Below are experts of layer 3 (counted from 0) of a mixture-of-experts language model. Rows are named router (the router's row for the expert) and show model dimensions 0-127. Each number is 500 + 25 x the weight over its row's rms, rounded and kept within 0 to 999. Numbers have three digits each.
After each expert's rows: a language model's description of what the expert responds to. This comes from a sample of Wikipedia text that the model never trained on.

# expert 25
router:515526480468467477511523515510525509528471538531533479482517503505482496508511525539482482474487525525457476504465508528461496522506512470529538509493451526471524463530497493514524536480474532506529468500515486468502512521510500510474533527478514475511481494487486460500485504482503472457526512476489462509444519530499553468521464525528544526490534539546488461494531530531503462516487
It responds to: Pipes, line breaks and semicolons in tables and lists, plus words like After and with, e.g. Wales; Ireland, "Pts; Ref".

# expert 14
router:539501516505485472479494500539508519515479516527539501460516523486507469496483510500519477485534540541493483494489490531500501507511513492504506526478495506469484481521486481514511539535495538469492449535502518496527495530458521495460511497500531487484501470473503494565508538480516517501534513427504447496527539556478489458571506509498553496487536491505544495514502504522508489533481
It responds to: Lone consonant letters or clusters (p, h, g, m, ch, sp) starting a new piece after a prefix or capital, e.g. overpowers, rejoined, handcuffs.

# expert 33
router:495514516478512458507526515512513522536505499546502450467508502539484525483484507509457504510486529472454518509463514510473464469530510491497531497474500542453526472536472440485513482472484494494483482498493500502480522491475524503501510524489504462531507482479513469499484513468524478486473547490481461547472534499535496476547482521501528522461527552490534513469540531515474464518514
It responds to: Word-final pieces ending in y, such as -ry, -ty, -ary, -ody, -aly, as in mar-ry, Ter-ry, Rhaps-ody, Par-aly-mpic.

# expert 39
router:519543525516488491493487490548532497532479527495530470453488518476480509499502530524504475494539521480495490492477483506501509523499475527534503460450499495455493528521458461524508501520493479496504476522483485482492500547521526520495514532425570493507512501464502490525479501461531458508520492494453487483483548525495505483525504543552523536469503536485499475496512492503522457526499
It responds to: Mid-word e pieces, as in Green-e, Red-e-emer, Met-e-orological, plus sentence-initial He and She after a period.

# expert 5
router:538520475501483499532483515497521474503470548490502473500505548512491485554504491494500516473515513479488481546461514576495479485484499527516492522489478510463493498516488497535510539493485528506502474454519491510478534506520504520501496504499509501446499506488515520513485510441463478476520497472532460536497535524484494447540484543487521545489534499523476472451560507525525487526498
It responds to: Word pieces a, an, ana, la inside or at the start of words, often names and Latin terms, such as arch|a|ic, Yehud|a, |an|onymous.

# expert 0
router:520523484452488478491495538477540500525482562534527473469512513503478476530494502520474447479523511516436511505463521552473481542480531475518497505497471507446507478527475479502553526470487524475501456492512473494502510504496495487491516521522546456482512512501500459510465521480508505457519498505487492479469492541513518456508491522522529529487520534506512467491519513537494471517486
It responds to: Mid-word fragments like ap, ape, ent, ip after l/sc, as in overlap, dewlap, soap, shape, Budapest; also set, colons, pipes.

# expert 42
router:547505514477489492491483506525521532528459508500524479461518509502500451494485527497471474515496496456489534501448552491494501518480501471532546503504491535440471504570514501489531531497474538499526482494500498489501503490501488522485528506486543483480480473493528494539490496492527463475512507479496489489474505495498522488555495532530538484503496541588491509502517508510543506513455
It responds to: Lone letter pieces, mostly r or u, inside words, as in arbitrary, concentrate, Andrzej, driving, Churchill, Depending.

# expert 8
router:522480560503455512492541528503549546526462541481503519506522519494462503493506530513502520495504527511490473534456459547498515521505506483505519527471480529505483488510513501490516520515485509513496470495518488511525501496527510498530492505498497486515453534491517488526469527460535481467483501463488442511479532505530538491509476510542538532444514545529529490501547450500504493526470
It responds to: Word-final s-syllables such as as, us, is, os, ass, often before a comma, e.g. erasure, Belarus, whereas, warrants.

# expert 19
router:544517543499465492492531490465504500513500499498498466456531527498518454493465504511491472449518527475523509525465478548446514509480498504490529522478493521485523499536459513493517471479485527469496454468495527524488493505491493505468518472495540471504494501471500427517503503486519471483480501484478473501514529543540506455547464516493504506463480482501524482498521507486468507567476
It responds to: The word as after known, referred to, served, such as, plus by, like, including, than, became, renamed.

# expert 37
router:520489493513474509500464495480508478510473518477547499522508522523489492488476535505492500534477521476505457489495482531500475481508515494520505476490459529487537477544494514493536517511465518503517455500504488483510481512495504514549553492486467481471448492490551439513488499521470552475540515434527452497478533542537522452482479488486513502502485543506484487510554487495499511521485
It responds to: Prepositions of source or time span after verbs, mostly from, also by, between, before, until, since, e.g. reclaimed from, isolated from.

# expert 17
router:512528481476524479499506492514516521535496539520546488475519501519484485506494522548459513500485542504459485503449463522464496458483522530501515508494459490442526486526464486494486539510440522535513455506522488469497495518502490537506530540489511490520497478482510462509511507497509495465494515460511463478475548526493517484514471548505561533511530510513503496481515546482521489530484
It responds to: Line breaks in lists and infoboxes, plus endings after a short stem like w-ish, s-elf, L-ater, w-ith, and the degree signs °E and °W.

# expert 54
router:557477503455479493485517497504505495530471521519518445497515499470473489484554524537490467497474522524488438507494490516484515523523489467533521496474434527471494508505489515513538499474505520479534497487544491433501481499480514503453506516476510486522496462489518467505490480482520497465524491493491495484483546504491556487508471538514547544500549502528479478496516526503467506510521
It responds to: First pieces of longer, often capitalized words in titles and names, such as Special, Cont(est), Phil(osophique), Rem, Exp, manufact.

# expert 51
router:494495491505527501475494466516499542512491502521508472482527541488488476507493517530505514479468517524464518514503503527510468475460484469506537501430460511489504495535451513509550512475494521498497492489528480500499505489487536477503506489483508466504509502454525464561511531504493483506491511479511467501497556554505501519531462517491516543433528495522486445482542532507473477523463
It responds to: Conjunctions joining list items or clauses, overwhelmingly and, also or, &, but, while, as in between 1921 and 1927.

# expert 55
router:517482527462470507501510496496505500510503540491495523484499539498489440497514491505454513505483527489421457501484525513445474481491480474493540480455529490487515532533492508511532494459487509514517468467544500492500503538496508534531523521500492478467493491504501436549489544491493491496529525471467489503489524569525513503545500521527520523464495517499529476471509498490460492507492
It responds to: Commas and periods fused to word endings, like s, and er, and ing, as in "County Hall,", "explained,", "soils,".

# expert 34
router:528507537502478513512503506475548503528486526518543501496515488510465481498496540545503505487517522490469455519493463518478509505536484474504549468484516491460508471510502487496500505484468508491502520505536485463494525516518491510511567527501529462490484500467491470504500492509524481435523474476514454491508579533457490487511461524509563552458526507490499488486525509515505482509494
It responds to: Word-internal pieces em, ec, ep and erm, as in enemies, female, pandemic, termed, plus line breaks in taxonomy boxes.

# expert 4
router:541523517459521464484501539515516507555466550491503490491520527506459491491476495508453447503488515516491503517438496522456482485540471474508549507503492491486492481486441485489478493508485507501522496499522479448512477505507498470472519507490533507519512483508497484510512483466474456481517496482491457494480530551494521497530478498510507492505498562544478461450544501540516487506487
It responds to: Accented Latin letters and Thai script bytes inside foreign names and words, such as é in Ladébat, á in Mrázek, ö.

# expert 1
router:501540473497488499504512506475493464554484546529535493470531556528491488515522528542521487485503510533500437491458489524456515515506473471522524492485510518459509490511496504494511515461499516484513476494495498480518517534486478504498530495475518486519497540480541468538481546467501503480534489474480488481466499525538555461513486509549534535499559527529492473499506524535502506505499
It responds to: Word starts and adjectives after was/is/be, especially un- prefixes and evaluative words, such as undoubtedly, undefeated, steadily, similar, difficult.

# expert 58
router:521469464470470513531496489483521478523479529559573463515482534491455490529512506513474519479506569503483469496486514502483499493479467522518525514466469542478499507499485497514534525499473526521512466503502533526481498499505512536495501515490557499519494515479528472497446525480523518474500515491492476487465518535508559464509487494501516516513489540490523458457529486514539482520486
It responds to: Temporal adverbs and prepositions like later, after, before, early, eventually, However, plus all in Overall.

# expert 59
router:513528493478523449480505482480489493523512523498503507452493514538490462507491478535461473510532504493486513492470515511494450507480506475516520521458479494468514473517507467489495536508496541536511477471519498485510506493522467487510547541470521471512485514486530453490514499431463494473487525444481479502489522528514506509538513540527539488493529572547512497500521506517537462499490
It responds to: Middle or final pieces of place and personal names, e.g. land in Netherlands, Orlando, Zealand, and ak in Dhaka, Kong in Hong Kong.

# expert 12
router:566493474487486458516502489457522528499497515497543489475511503494482515511465469494461490511512564517483506536466507560450447512521485528510508489450464529465530490509494509493548497510516509520484489462525498500502487568514490501509539502489501460531487464481489497511497549483523506480512477480515515478492498518494497501505466484550535481476526526545527485504532522475511504517484
It responds to: Common nouns following the, this, a, such as year, area, city, season, region, month, often followed by of or in.

# expert 21
router:534478501498470497540534512539483501529484489532536485457501521496484496497461529536486509504519543504462480519478544511450496507512483500509535523481485525513491448463511508506498539507462531492513514534480479465464495521541524521497515534509520483503470493493507453505478478492501480504505520467514475467471522515542508447547498510542531508456548511508511467486554496482538491519513
It responds to: Verbs and nouns of succession, help or violence, such as Succeeded by and Preceded by in officeholder lists, and help, killed, attack, control.

# expert 57
router:495538482481458487543495532525503513518499546477511492509506509476491486498498510513523513474490564506477472492454511536477498500518485464469514479506502501422491460537483509499528547490492543502494490488534460462500479489481500487498523515452502490551481510480512474508528523467513477446523515469508514501484540559480488464536487525485559512500504510538523469476514484515504499504488
It responds to: Inner consonant pieces of common words after a prefix, like ad-ult, pre-fer, Pri-z-e, ef-fect, for-eign, res-earcher.